python train.py --balance_bias=false --lr_router=0.000467 --parallel_block=false --init_std_up=0.0187
Below are experts of layer 5 (counted from 0) of a mixture-of-experts language model. Rows are named router (the router's row for the expert), gate (a neuron's input weights, with its number), up (a neuron's input weights, with its number) and show model dimensions 0-127. Each number is 500 + 25 x the weight over its row's rms, rounded and kept within 0 to 999. Numbers have three digits each.
After each expert's rows: "mostly gets" lists some tokens that are sent to it at least half of the time; "gets" lists some tokens that make up at least twice as much of what it gets as of all text. This comes from a sample of Wikipedia text that the model never trained on. Tokens count by the router's weight.

# expert 40
router:494510467518475544475496458499478496488491512497484438480577527470494498485461523496525546486504521530484465486489507485531500445520505511466521495478495470491515485456484457477534535514488515496478491498496526522543537477526565491512436465471512523510478513524504467541543509484484524527493501495504517505490513483509517488504506486495514455490554504515548494515493489532509463475467
gate0:507510466460486488507489490546507530522493501511508528520545556551491523434473506488460487501519509500521502517477504458523475543506516489484506532539566483501500493458521447506519533506555516446501489523500514517521508484516505503488485500475456555511497527518490522509523517524533529477534481496462491503520529532466474476483557478486466511554491553468537489479468475478499439514510
up0:527517570482502473526494517486529500514488481509483512526490478504485500495529525500529513516493486510525526491501496513483466468510462526516499561450495508500503520524520525499480501475500515497480530509491473540494518496459528501476481521474534463535524520532529514521465556497488527492504514491487472474456479473480535526473490489529482488458520518532494502492489476524484543513483
mostly gets: " ==", " ===", "|---|---|---|---|", "|---|---|---|---|---|---|", "See", "|---|---|---|"
gets: ",", "==", "\n", " ==", "===", "."

# expert 44
router:514488493492493528500487480505502494534477474500504484502494525499524520475462464485489488534510486515510521519548463452558490487534444485508534503495520476496472481472476529534506523496507517480504485514517490482527510490471518456476509534519504495542484508507482480513507489492505490547504526463484468515482487503494490491454504523540502465513502465506509474473501485487505482515487
gate0:500518505509545479520491498550518480475543535496482523480529517451476502492524529497498494485494492460481489492517526504489504482498503518529494500479497534466545484477518493513528486493498502505482530515542510525515518499567490505511512458499509495457530501496491500548547500464479527486475462531527459519504459498521514492478500545497495502488494539472466496507504489471485502495521
up0:508515491472462486500498514474474529482481490488499498502484493530538502493520458503507483508535503506493541492492476467500509530516468486464488472529480483553444510542478473489505465518528522492521497472442506472511498500431514521505493499528497522528472498509485511443460541551512467494510531499490504495515508517465519530531489482501467498490508502519543517496483517528567498501484
mostly gets: " by", " after", " when", " before", " against", " After"
gets: " of", " by", " to", " for", " with", " on"

# expert 20
router:492543475473444522557501539515493487490531485520522493510467476509501470483514477471494535475491472492474497515490452489489487515516470499520522477481450536502426514490513515492507495500494522535479505481497459516477502508498526511496513524485517506492484535484538483503487503512498504522485508471512479494496513512463453474499503494506519477502482539495504490491516521520501512507500
gate0:460490478506469525573473498495483528499487536466436470506482455459552491485482517513514517487440489468501469535516446499496546495525535492568530479531502518502495475477482481504545485564468504498501496480505491509470514460519483490529479475540495518436505454500509499507473488497522517485497471489488520465490556542490494481512478479490509540538492483492477535454503500520458474498485
up0:513484483458540467507468485487525505469528482522497475498533528505466533501522500481460514521547500529504500467480518515504498499521480499460473512458472492499487483515506508518481522458524535505501487525482540525528474545499507529509516506470491487525506513561463488471515525511496497508484526525505473466527469495488532530531485494532521502493528510500492479475544535487496555509446
mostly gets: " −", " +", " Inactive", " UTC", "″", "′"
gets: " |", "1", "2", "3", ":", " +"

# expert 36
router:482527493527459548473512501524517529492540493509488486490505505444505491473477534471516470521468449481482512481491490475497543511487490492475503534531449498512499521534502530438508541506547474512471479486515518499549457481449472547463509484535552501492497476504533504499497511471494474490557506523493485528495508485466500474532514513506483447472495527517500452479511500517516489477488
gate0:489512479505483525484511494480459476515456537483504485480513507486524512511490481473511489497489515474479497552497509476506437536483483491553514509483538479525499486487466492483489525514497540512533490511543491472516494519504481469521552527515526467488542483482476511493538470534452529526504537490481526506468495511507462488516498521452520488514431495531481492460467508505508483469494
up0:479497541503479507514499460507519512498564511501486530534488514537485455523528511503512494452513509512478554457492489529466536469519472480481468493513482512475486502483522489525516491463503491498474477530448506543475488478467499554491426495466515487500487520523532472499490523474542495447469455518503483488502501493439506503472462486566483478464550512495550496493542458484474517546498
mostly gets: " (", "(", " [", " (\"", "^{(", "died"
gets: " (", " ", "1", "(", "–", " –"

# expert 31
router:520491444468500529460486503466484521508469527487505499496479510502494469472502470439507493527552490477485499517502502495508521534511500501494531482522487504473503454478489505525523527510499537518517491515495479511475510482495484517443533537479478522543472475524498500517490517470526504491519546486540470514522506515470499492474486512493548538529463469512530497503488478523503477554493
gate0:544491495495481470537525522512525494520538472510511538479531521526502496455480511500488511517466515482489484511512490495486443506477520482544493502509496495493500486513490520539486462500527531511527485482516473544485520537513516474514456491506509539524489541474509494501446487507550501505493525450507518495510506535508489523447523476465540508498530508520480578529564494479505488523525
up0:550486529503502527479532498467496513545523463527461512453512482554503481458499562474491521527505509495483533516535506529456523524474551532489484511510474507505494492501485532523491479452500475531486502494516492494494522543451534491511499519500522467448510476480524521509460500514520483508490481484495496508509488510508481538478507494519547451474497477517512556513525487525508541463550
mostly gets: " in", " In", " from", "In", " on", " at"
gets: " in", " on", " In", " at", "In", " to"

# expert 42
router:533496507465490524484487539475508503542497514524507488482525489520474530504508539457519520496479499491484522485478449498522490482495470527506532519556493500457499468525492542517503469484495504560513472508514543530522519486451522507499503537554535471492498520534525493513482500510507508509513487480493469510483522507571502494537520481446498472466494479459525527497508478548540524472513
gate0:495488501489510517497493506517481534497562454544507546475523476496469493488492532522522513464498508501474488525530516500518502483492543543520512472523520498497490466452487478495509508537518487516462534545505550536510517556492525458494471525502478477441476486482482511552451504526547493485495490480495519484517512517497483475479469501504584495490536536524493537527520472521496539507545
up0:489496503476507483510476516514468490517495480513490521466480464515451501479499541503492516497524497528477500522493525488515489479477505541523508446516484528483519459492494481528496494525529484509512556523526500516530542510483546492502459440500490483517499488482473537557476500540525467516503476500507506517492546493468501474452480462510557495523524508529515504458558504499547484516548
mostly gets: " In", "The", "In", "On", " After", " The"
gets: " to", " The", " the", "The", " and", "–"

# expert 23
router:484509516492476520497521487496513551506488505553431491476471525479529532511484490511512538556457491461512473527512478524498493489538528525490491492520535485478497521555460499488489474534484441460524472464519473469511507465497529499587513542484487501492503495476527495501521501451542510524493510485523513519530514540487520533517457534541500497489562526497523489499462498507501513534473
gate0:513497489554516523544487535550519482516508533546521501574510523498483535483455493486505483489536505513486501474451506464519508492526507497483454498491476515477518489446469468506457502521505526469539500508520493502512482500518566485498486479504511512504529535507517497495494464488533543536469480511521532533523498467503478513539491469543487528519515561493538554494464472472486500475502
up0:517512524525523506497476521506483470489511510491543496556511518512475536443467543481493518517542487503504501473486525489505506500523524475508479475527445505472512480487464469495456504496495515515503519470502466537505521487548560474500487453513511520494497536479506554482487468493531505520513499515489490539528488450500522515513474468530492520547543517494510530493511471483513490509515
mostly gets: "\",", ".\"", "]", ")", "\"", ".)"
gets: ")", "\"", "\",", "]", ".\"", "'"

# expert 4
router:480499493520472496464518458486502531493509498506515461490424467515505516535513542455492533549521474512526555463529454553477526524466494514526463506488514505479476521493461477502477454507504469511492465494526514494516521481493527485454521511470490488453461530477498541516479497554462503515508502489485491520529560520440496518512514514460541467483512475523466516484500548499515454495536
gate0:505518469512515530488469515518495477476489524537557482483501481506467481545513520536461475561485487484482530479494555490462493511498531471497488501497520478463497501503478493514481500517500474487540486485482522519475489471509492512500529515505476510482504447490479487494559479470535492503525502553520509517500508494456522490550482491531461511540471511514514500493498488513540511478504
up0:509532477527516517507462516511509500483498522480574472469461498486500508534505553532482484566494485502446534487503545509493503489523524501516505512508514457459506504492487527508500491513536468504476488489489537539475506470508537479508523544477498509455517451463506467487541490485522519517505505535543504524507515505506549501541491522515498485506522500525495523502496480520550507500496
mostly gets: " Germany", " there", " Europe", " here", " Hungary", " JPL"
gets: ",", "a", "/", "h", " there", "e"

# expert 6
router:493470511489487507489483498529491504506497481477475507466501501486547530495490477509515461492540524497514500543525508528484413495497495484478496491489532500478493528487473481498497517467493492516489472505493492510469548543486495502522525489541490485530551531509465490486521488486496456454412549516507488491502493484511487485453476514511519480489500516481476449495540513523501516522498
gate0:505501517481497512499491482505530466485503505509493500497466486498496495487485504490489482489520478497518489518497511481516476494477447509514484529465509503509511499538514486503488495478508490468507525498442518476492501520515537521457486498463497547555502534563525504523519485516520502492498494466535509505494499492520522496498542450484456513497464471513472494459534510493499494489494
up0:506516501481532497497484484470536474496481501487490504531476500527518517466470469495502477496497480498523505515460502474505541490492446499520529518460495493478505501498498507519479497514513483457489531506428503494483501499490497495504481527460507527508483518545495515500517491491550501478483469486499533497476511534500499478508525490466447506498480472529482501452536522507515524519442
mostly gets: " a", " an", " one", " not", " first", " some"
gets: " a", " the", " an", " first", " one", " no"

# expert 18
router:526496485493470535517535492493488487504430460498529487515551498466512525509505499524521557519494490510503484519500471500523519472552552478476528499495488485492496526480564534529483476453499490509496533533514491511526470459440553520498487504476477483504478468493473493503503543500495468525510494448502520504521502498539505512493480522455465542472498494443469474484492562475507525487530
gate0:520479476536506541503535512507517538549478480533486550547521490440471485529487509508494526526502533439481522532527536537473489534461488465533506500473497491524459469474533550553499479471472568546528465522556489470472510462530506512472477514510501496455509512523505508499493488528507542555521497487512506484472488492505500476495524484505484534514493547468487478508485505499455515508447
up0:518493496477452493462518487520456477484505544551478494496501527471501516524518470496500503524468482467513511500460464507504494485512522498486514509455461510500491487467518508557501514538479534478530507531496504467496504506516516545482549485499491509532517506535521505528493511482515441454455518508517505499503510488454485504529491458523528517490489533466525505455509487495468477484475
mostly gets: "|---|---|---|---|", "|---|---|---|---|---|---|", "|---|---|---|---|---|", "|---|---|---|---|---|---|---|", " –;", "|---|---|---|---|---|---|---|---"
gets: " |", "\n", ";", ".", "|", "|---|---|---|---|"

# expert 47
router:496455516517535510482508489496470495509482516464460447497500498494495497500474445480530483518500500471486506498527480496479532475514512535500476497484565474513490501463487576509503469543490500516525519478468510527492501496461498505521516528540485541508484507496475466486494529490546491537486541516558484542514504468528506510467467504471530482477479541470496506444498497490500486525509
gate0:478501509495504487469496482536480492570472506509510500490555533466495477490481547488502496513496513461520499515499571490503542511453470487545489495426506453499533515524479476487511493484462435444493519531472508511453503489525514539526489494501536507514514491507479494494505513480508493477485491531528509446484493516466485552483463518532500535482489474475528477520504464439520511494442
up0:506501493508518488527495519482525518466523496459493510522475466530499487457541467488546492506525493525490484470527473491522489516535527462445485508554492524491476541487511500500471499520554524538483465462481495468555527484505515497488520450484468530524475532477513480503544507485514471492525555505469496558511493487568494505539527481479517507485499501515484514506476541593491479524557
mostly gets: " of", " many", " be", " along", " any", "Scientific"
gets: " of", " to", " for", " with", " in", " on"

# expert 19
router:483523494458539507476509476476458543491525525496480460558493470515518517489534502510511500517492490519494463500482503440507489476539472497429479463493519496454499498500479508526498482481516467477528499475496528517527546468532474468492447506506462539499492507552498496513541455472512493522559478453509532513509529551486535533517513499506479511503524522532536515489459522473474474525494
gate0:530475544505514515466471460525478529530524489484518492506467494508518503521538478487501536469495472507503489497478488515509508517479466531541451542504473512488520515493512502465518481529515514482532494537493489475500481477511487529512487434505454531540474491569470537510516445538511478493537485474502510480491524461503505525539488485517481498497510490482534514509463522471489490464498
up0:552480541475507449464507455481463524452504516502446511448478512542540437517483508544500535494500525498490497513502473451492437457480540531471481472493474492463504478488499464483486488530490495458519518477519469485555487543539508523472529481522512514465509531554489513496530463512499484478464495483492502446462531461524485484539480492525486479518522517505548530499455452494533496461495
mostly gets: ").", "\".", "\",", ".\"", "),", ")"
gets: ",", ")", ".", "),", ").", " that"

# expert 45
router:518525490508492515485424490475511526504528516522534478497485543522455498548497527514505484513494472505506521504481473466541506464532475516501499503465536433483544471501523545508535522481539486461521478476514510514515494520486536506507549517509499496488479523485560502520514501516565458482453538502486522475489484541474496544480558501534478496488509480487554502493474511512496493432482
gate0:505489483511521539478480515501489508477502465488496504507492529521479517472533529510487494537520484469489526449453539469524490474511521524475490518532564509523510473504496472502495404502493481486528424522495518533530535444532501453484499518520502485536514496500469547488460488514498490523539470493533504514505490512554491534531506500472506502533512513557505481515521500517530470512498
up0:481539500506490519548536527485475494500505496498513529521543508537482488467509498500507509524537487528504529515499562482502478498500506460474485479538522492504481497497470501496489461471449499493508477519467528508515547489491528482507499536568511483552525520529485546514476471522541476481548453484524544512486464528521458534490498501491485504521492445489524471535470503515530501503460
mostly gets: " and", " also", " or", " but", " then", " &"
gets: " and", " or", ",", " also", " &", " but"

# expert 1
router:517534558523482485476470493423515530515543541471491499486527534565504519512493479461489527537522554499482470505553476487515514519528468533507481501528533536512479506442493534507500519506512530493482519484497461498470488499484450434494513473520456469508523478511563463475537478484549486512504517516482480536485483492495516528510476476533514503518427476493560493462499481537527523507521
gate0:487476528501505497462517480478517512538533471538518533479504468480465485525516454494479528505486496484510522513455457459494508512484436502512481483518437502484486461474510527484463520499533506495497504549511543508446526500482532468491492487551497557515481525508438505481508512522568497490463522473483554506517499527497491492504502506539483504503509571507505495513492529512512529514531
up0:494472506501534465505546521498456513461480519494485475509485448459487519515500472527503530472492511478516478513515493488484531507483478493538518506511532470509493484473518512437534465534538445494495489503478500530511483484456492508472514476496492515504509502531494489536495461535523535523555453543489518475469529545500476480509539505541516500494482459474494499495519480481477498511507
mostly gets: " was", " is", " are", " had", " were", " not"
gets: " was", " is", " are", " were", " be", " has"

# expert 12
router:511462517511485486496513526552538476497535513531506513561516508521509503535500489506550504482490485497511459482494516542517514509532513500475503457458542467507464535461508529486516496522514467524485476509494504469498492510517554464493525460518474496455520538473520504468514508487467483467519516521548518479525503530508504526508552504481496469475484526466493544509464557476472506469511
gate0:471513556471529493498501498521498480515506537529488513531561477529477478502511474494490523445527505438492509527518470558481479525472535469510503501510558471496498504484496490482490521499474442499508477530481516491462493548477494547535500468481450492522487524531474531473478478477481504507485470478502505491487516532520516516437522483465526501521487467508423464500516496472520526481499
up0:531505462532492506472512534453505532510483477476494497485457505492498530489502500498506481561481440531531504484500484442515523518538483516470476509464444533508496514502478508529503505533513558487502510484516515506533491490507485492440536519501514492498490471423515478498479483517516514488527466519505478516536498464482469494544477524522469513486502508500548526498490495500461491520488
mostly gets: " B", " One", "oth", "&", "f", "X"
gets: "1", "2", "-", "4", "3", "6"

# expert 32
router:525476475471491493524489463493464429480492476421470487475538513477486528466520490447489524500499491476471504517520490484512474522480518507498466491514505490493501540500477544451529534483508513523414497515484478494537502484461525464505516533488530533537527483510492482554491506536534464505503519520486490504538493480520500488481491439498461490495471494493532547510477560476517475519472
gate0:513496513514493453529544538496475517503495486482480489498532500484504473456517527497505502477474495483512464493454497505503544502484500504478507507478517491490449511524469473450480504499503515493495483488562535505493512510490506485479433528530471489478495528506496475495495475486518537494485563512469476504471472527553550492502478515505422522475505500477493535465479497462475501493518
up0:531527465471498539502534508515510557550509502514519479514491491505467525507507492541524497510556532496471495503480493495521471510444477440506509501497512547493471479504523520531499471529509440478492474497485487514534497455535504453459478496507516515513519515516537544514503506448538531510507533504532514515478497493458469453521529492456447472549511499531518446522516519541523533503488
mostly gets: " from", " between", " at", " during", " against", " around"
gets: " from", " of", " at", " ", " between", " in"

# expert 14
router:523482516469500521565575506499480494465544465484485475475456505467552506528510477516526497474494501492477528480497459538489505487497503465506550501451463454529516484508531535483499477472493513540486518498501513504476495511495503501507518457478450478482508496484512555518537508561489521496471478477532478502488535473520517479530526527489497507445514495508493485526498440507508484444496
gate0:526545477480504474477480497483494541508482504499450524509481467481531465510499493513471484440447526491540543538485505511501534504470542494490519476493542499522460481459487523489488492509438511508515536547478536540509462458486471511500510473479495517512460541472530450522517498518489512455530520502541498530487497520508486492494510508449500508451444470500481485503499507522532481488495
up0:471468530485514493514491478479497454485488533493551474522532523514509508482502510503528537522500459489464513468503488476510481468505466505506462528501507508506517514517539513516492514505552531474523471464496503489511539506474456501502479528546517501463542452515488506483479532493535495528506457552459509489471499495512508488513488478531494519493562516485500496508474504497460524547489
mostly gets: " their", " his", " its", " her", "'", " other"
gets: "s", "'", " their", " his", " its", "t"

# expert 9
router:508532478589469499521529477540498530530479533504517492518525496502450475482446465522513503498470462505521546483465531520485527523507487508528488561488467499504492509472496534512484510485538522478536492467456515458529505466509518514499486550498540551506513506529513468564503508509482496474533512486495488503504509464489491504470537498485493491524502521491509505522452514522477531578513
gate0:511491458480464500470462477493458495502480539492555523524488495532506518483532527551507527517531493473496525502436496455475463499487518527568487483501480492486535439502441500499513506509486485451495470468502478493488519523512519540490506498522478518503525479518532509483499523475510513515491532490460511467534522498515547528527478524477485489510478540538542513544569492476473499502444
up0:584545523533504496492476491468462507488531464458479480479490539495510530476506479549503520458451463475508526501518514492494493523556484492531535470514493496501499531499501510517490507494490526495523519543468518512506475517473522478509506490504522503507506497505463511496505484481509496512497491501480525486519546546501499535499473523546528505523465490500540532500531497488505460477483
mostly gets: "9", " century", "8", " ?", "7", "0"
gets: "9", "8", "0", "7", "6", "5"

# expert 25
router:463493545467509481529501468453505521502499494429490480499520465560481496500493515517542496530477549534442488515514485506512508480475479483490444496502515499535486519534507522498507507499477500526509497480540482490525448491479494534503505511495474511467506516464479514486509505447497531484499546533484530511497467505495475547464478465550503481450474496473482494476552520553480495553518
gate0:510491518517498449527514496526515483518513492509465482523506520515497494473485526457466494492510509473549536513517518488477527520489499499485455508488493480494477520468536481479500530485472483521506489501473487461512497481486501494506497474459493548470472556453484522493482484505495541553463489479486536530431521543535456486528547506529513528475444507521503520508509466477481447460543
up0:508506487487486533501518536526521523488487500531534503464449445520496505469498502501557491498459501518488521511476513493488486505516485503482538474465507531507509472518529561523509523499534517489531555485517505484525511482520514486526476512495495480509517477468516484507488531462497473488506509490504500486548495526494499475483482476484490539498535502471473499501494473498523517521477
mostly gets: " published", " Released", " released", " Label", " Original", " featured"
gets: " by", "-", ":", " of", "|", " was"

# expert 16
router:495528508510514536500494474546530496492494502478532519504495476529529489500458508500474504532495492517498498477476516457483530478509426490509476510467485480511495502474539568534491511495559523486496494477506543510473502512469494489544523494512511499494488505502538497463549465547504478504478510466490497471497534487501457467507475531502494509530502516491506519483513506506505536465445
gate0:527501491488510535486496489535531525522524500499481500515522528491494490506535481559530484484528463498526515432509489505518477477510497498496511507500450450507502471522496465593462533505519489469497452504527529501484497532504547504503455497495475504471500544505494458529499492474488514483506513482488508509470510465465535472472538537478486452536512480502507536547478483504492491513480
up0:530502476468506483500496505542542521506483495510518460505528546493489491493538499551518478490518480494550478430485480520530475473502533490480486533523468482497495505486517448599478518507516478459495480496509541516514470534493492507515477493498478504472455533484508452499538476499477514489490526481489515496476518461447524471472527507481473500560518500493477463536490483522525495532469
mostly gets: " =", " Location", " ==", "born", " Genus", " Website"
gets: " =", "1", " Location", "==", " Born", "2"

# expert 3
router:514466497526484508484472476517516499470497499516514431475530518469518486472505518460538494492508457496473527478493468486507487474523490519451513509481518525446534464493447500481521500576539528553500499543511508515501513511533534490504460466437523509490479450492500506503529517490498511512479508488470523503533498458518467504563505459487463509507518514475513468494508505484529474459504
gate0:523476491513563508527546502493460504514469488487539504483496535505492542506466442494510523521530495484472481544497493447507485500516528493443469522476489475475521471486487477524531501483527494491468482570502499457523501528506508457518506487473451454538519456534552478478526473507496510518475504512544480553472551476532447484494548508494482526523519499496485513470498439542553521509471
up0:506474507473470483469529474471444552443496515505486472465519505517530507494493510518521562502473494503483510492509469433501465491472512493483515498481514505502532468500501504547537510488508484548473546535520531484453523502536505504492465475505516482501510490541520478455488521501469478493499498482499500484499523465474465466490547513464513565480511508505477496501501461531461555503502
mostly gets: " ==", " ===", "See", " DF", "\n", "Species"
gets: "\n", "==", "===", "See", " ==", " ==="

# expert 15
router:454471516518469511511526477526458470492525521496509506474508489544541486451457514487482515538482513504525493468487483521440510467514432496484494499542468503495512508530504521495504495525490503479497507491493491515529531496521508497533532494484507481477463480503463516539510503502514463469482450527465496518535516541472488514525515504504486478499505478484487501489523513517508517505519
gate0:509488524498506466499505470492506481481495489490531491468547471455508505476464503536493516520507499528480507506492457523487511486476533456485513528517532494479483514477495510540496506528495499497497457538484462527470534518521503578442500495499510483472533495466503498538516519501476513483464513482474516501522477498476456506494474492481514507525495500535534467525528518496499524509533
up0:508533486511481505505480524533505518485499505459487513532453511514509488524506519456503508478489486483500493507495552491524470529492478542529465464469490536525511501488519478486507489477496496502522560503513486474523512471495468438541497518483487504532467478545489508448500486482527485522544497527521488517504492518540524501506509484509484493470512487456464527468471465505489484491447
mostly gets: " DF", " ITA", " FRA", " BUL", " ARG", " o"
gets: " the", " a", "–", "|", ":", " he"

# expert 37
router:498512470511475514500520490516497532513478542495565503520499503458510513504459536494477523457471440499482502486498483477542507536470491485481536467526520497504512476500513549467539520487552483520479513476500537494495504527492523505523535511523474500529481537466462519485520530530532521547522500489505506497532489523498471445531496488467486458521543496480544488483462515429487526479526
gate0:490522479512482548460440497447524490525488485495510485458504539536525523530498494488534495502477547473518473502478498503477495488488483492477474461526532546551496448451514515518476415490497515495518478516497487526492499508499474522474492516492446508512498533474456513498485490540503490497548486510518509542497527488511526458496510542519512473483469506449490519430530492523476458502468
up0:468514499521564490486500496503478491468533476467545490478534494458539503525518530544528539536517513509495471467532462501499520469516454479514476518529484524480454523488518503484496467474494497517492512484475459446504506504519466506549457514489492481479489489479502486493463481490489516477480505487492526486491502495482501527480481491485494542498511458490489580540518475479504488512526
mostly gets: " United", " ESPN", " EF", " York", " She", "Source"
gets: "1", "2", " ", " United", "3", "0"

# expert 27
router:446548498513472497469540520452497496480433523531504464501493499475532574511552539485513492452484503508521471480498437492518539497499461464479505504524500505485477515474498553485457497511484489526494510482488502484527519515493441473516456455478474470528490524465486502547514521501501537495507499494517507518492477440496495495460480482518494456501497517514489472514482458489493462524499
gate0:515523492544511484530504523491501524476524489553467506486512504520526527505462489444457493512507501503504469479507520489513515525458487531477481471502489517527480477532517484492486484498483459492533486434488521532522535485483471515505484503536473460535491489472517509528515526441493477486435529515478501506502439508487481525515504515486464465528533462498481520529499487475536533494499
up0:461498512533515498531488526456504571460556522565492514519527484527524494486458490489513468523466494515535544504483511524516474547432499532472462449523531509526460497496496473510475463481483504496468474471503500548522516483486534503511492483494484532505515514519479479514508505472504526522481480524495526512485479498512509531513475528484513421483511494477469497549531488498515525488519
mostly gets: " According", " according", "\")", "\";", ".\"", "\":"
gets: " |", ";", ":", ")", "|", " According"

# expert 46
router:511506497469447495528545511516537493464500492502509501486487491495510523504465534496501528556520462534501474488496525526472519489505504524492486461498477486504482553485512520451492493492482510562499526460488485515506474496491493506466499493493532458470493509467480506523476507479502492491481463478519495516493500436485513508487515490450497487478538509463482543515517502482511508516524
gate0:531517514515502477503581494480518545520559501513499498452496490471487475494466501466515485516500505520477471517458486517469509462462486503458492490488514492465489536539501489470513470513493491481466494490494488524485498480498535490527488480514488494489500526511468485533498518440542484496501499487478490521527476510501445511483521465509500532520506479506487540510518494498506459505516
up0:537503518487487506499536520523521545464465520503517511490485487478513493504516526490470508528513484486510479528465451502466497453484481486528513500490496465511511510517473497512487534492504524486500530520527479549473515542503461532554499461543482488483507479509499455504482488487523476495546534463469516494507519478455479502492514471501538498559492427519465477469514527473518502546501
mostly gets: " ", "year", "   ", " mm", " v", " February"
gets: " ", " $", " October", " February", " July", " September"

# expert 24
router:516508528457508461510483494504533498495491523481514480500492498507513473488494508532538488481519491491488507493492523477501500464490508497520485536493493472527487517486504499462463481479485514520516485508550503492515541498554482504471480481486483533464521448498508517526510527527493521494489463496508473526486484524519501468524529514516558483498497494460496491494518490540500491514487
gate0:531510532500509514509486525527507518536493509505495480519513508513480493472444504497479521507503533466493507515433501531525529480513524509529564479519487552497549479429497530505509473498483524478501518552491468510488530499510469473518480473512476528508513477521489510507494470501471486540526494482534469508486460493451498502519511453511540514490462473468515501490486523488472485540484
up0:504505463499478532540499490494551438493491482482482513494474493525480466500452530520501450482522511496507502484496522477477474494537502464533493466454471488513492515550503508533480520494506509495520491518532478509483513497509480479498502486531476547522519468482500474551512477450549515480502512529455482528519505509523509522473516508485546496529469484514518518524537483492465483509460
mostly gets: " %", "ast", " lb", " minutes", " ±%", " pm"
gets: " |", "6", ";", " L", "%", "4"

# expert 7
router:520486476552474475490456530483495521539489508532491536496492523530480472500500476471477507476496485510505503475444478466477514547508489487468503549506506464534462475503523492503524484537463534505528499492531508477504478503520446484458517499484518477533485486524523516507501471488448515533543487471500508516517517493543509486523508463477549518461516479459486540473482478479472527541512
gate0:524525488512483486505500530503501553507464479487505497472498531488543460520513464527494506543471487489459472520549487525511453496519544504528495530531511495486485520520491500532547491508547523534543503485512470509490550536468498526523489481519489489504533513501521497536524472501497485505459487464525545505496522503469496533485471539532486514448532467504499508493478462516563507549515
up0:499505477479520508493467518529494512512475483463518492514529525494524514532509491566498495518463443507436476514503533563481438481521528485507468511541496522473513540509536542497507496486533538497476478512461520505484506459492492515499517522486485493477514542473517531525513477509514521510514494496511494505480530479505503521492469528494506489494544515458553514448487517467537473513524
mostly gets: "9", "0", "8"
gets: "1", "0", "2", "9", "8", "7"

# expert 11
router:518483491527577539485490496498535463505527499504523506502444506536528512465473511518461528515505501509504513514468498513501534505501467498522495501513453497524485504486558533531496499498532524522480521469531505544522480477480499519499517556474560534502467472498518502486508470507454499480513504501443532476547497510479484487495499500526461481504534553508520482468474521524484559490525
gate0:490470497503540519490489491438508468464535501497517527530480525536488514527455486526487484508466509493530521455465520474471493556488479464463495471550461510512497504463517491509493503531543549490471457516495531527492462476467527546517469522476482438475513484503498538484516528487460524520495499522506515513500494497505506507482476503522477509523499473463467486464499507515488470488560
up0:518488501503494513458456504499531511467521535455519559510504487515494522500485487511493482459488525479527541469462492489495462510505472497473489462520485499487552501468529514486477523511537569491526447509482507555509493494478511537545435493482457470497493509461536522476513532522516527471486539495526475485494503490549489484541509502483491510506505472501485462476489472497480493495538
mostly gets: "″", "′", " Clade", " Born", " SR", " Viscount"
gets: "-", ",", "\n", ":", "′", "°"

# expert 28
router:494548487509476468505460521502505465500451512481479499512543452552500460505532505495519514455472442516500514430458478474503538505500482507514487540491503465480503478481447492499494477471550499523475515519469484500478493525487440510472509489498516505528489489524523526512490525508481484532496513490540565476507483465502514548479555498484436484494471520515479491500472521501484518522453
gate0:474509524494519474461506481482518459472504486497532482478530548548493494495458504512485526491462522472503458508497464506486468509515485464481529502500507523499489484505440497520476490498511481455511560507505490464454456512516487459519492483527525490488510515540520491483483442504478506467532481516537504524445487480479471508494504544508515537492504531497516490503498486503490495527490
up0:516475485479500545500511489540473542525504531492519504534468466477516519504553489479530454460498472494515535516528489452520538486500550518533458506505476505490510484494553487469550482519483503511488467518500493531534514481487510513487501516449495511500533475480511499510515543497504465535468543485494496459535521515530543496543519485479482497471517498550496490523504496491501502504495
mostly gets: "\n", "|---|---|---|---", "|", " ?"
gets: "\n", "|", "|---|---|---|---", " DOV"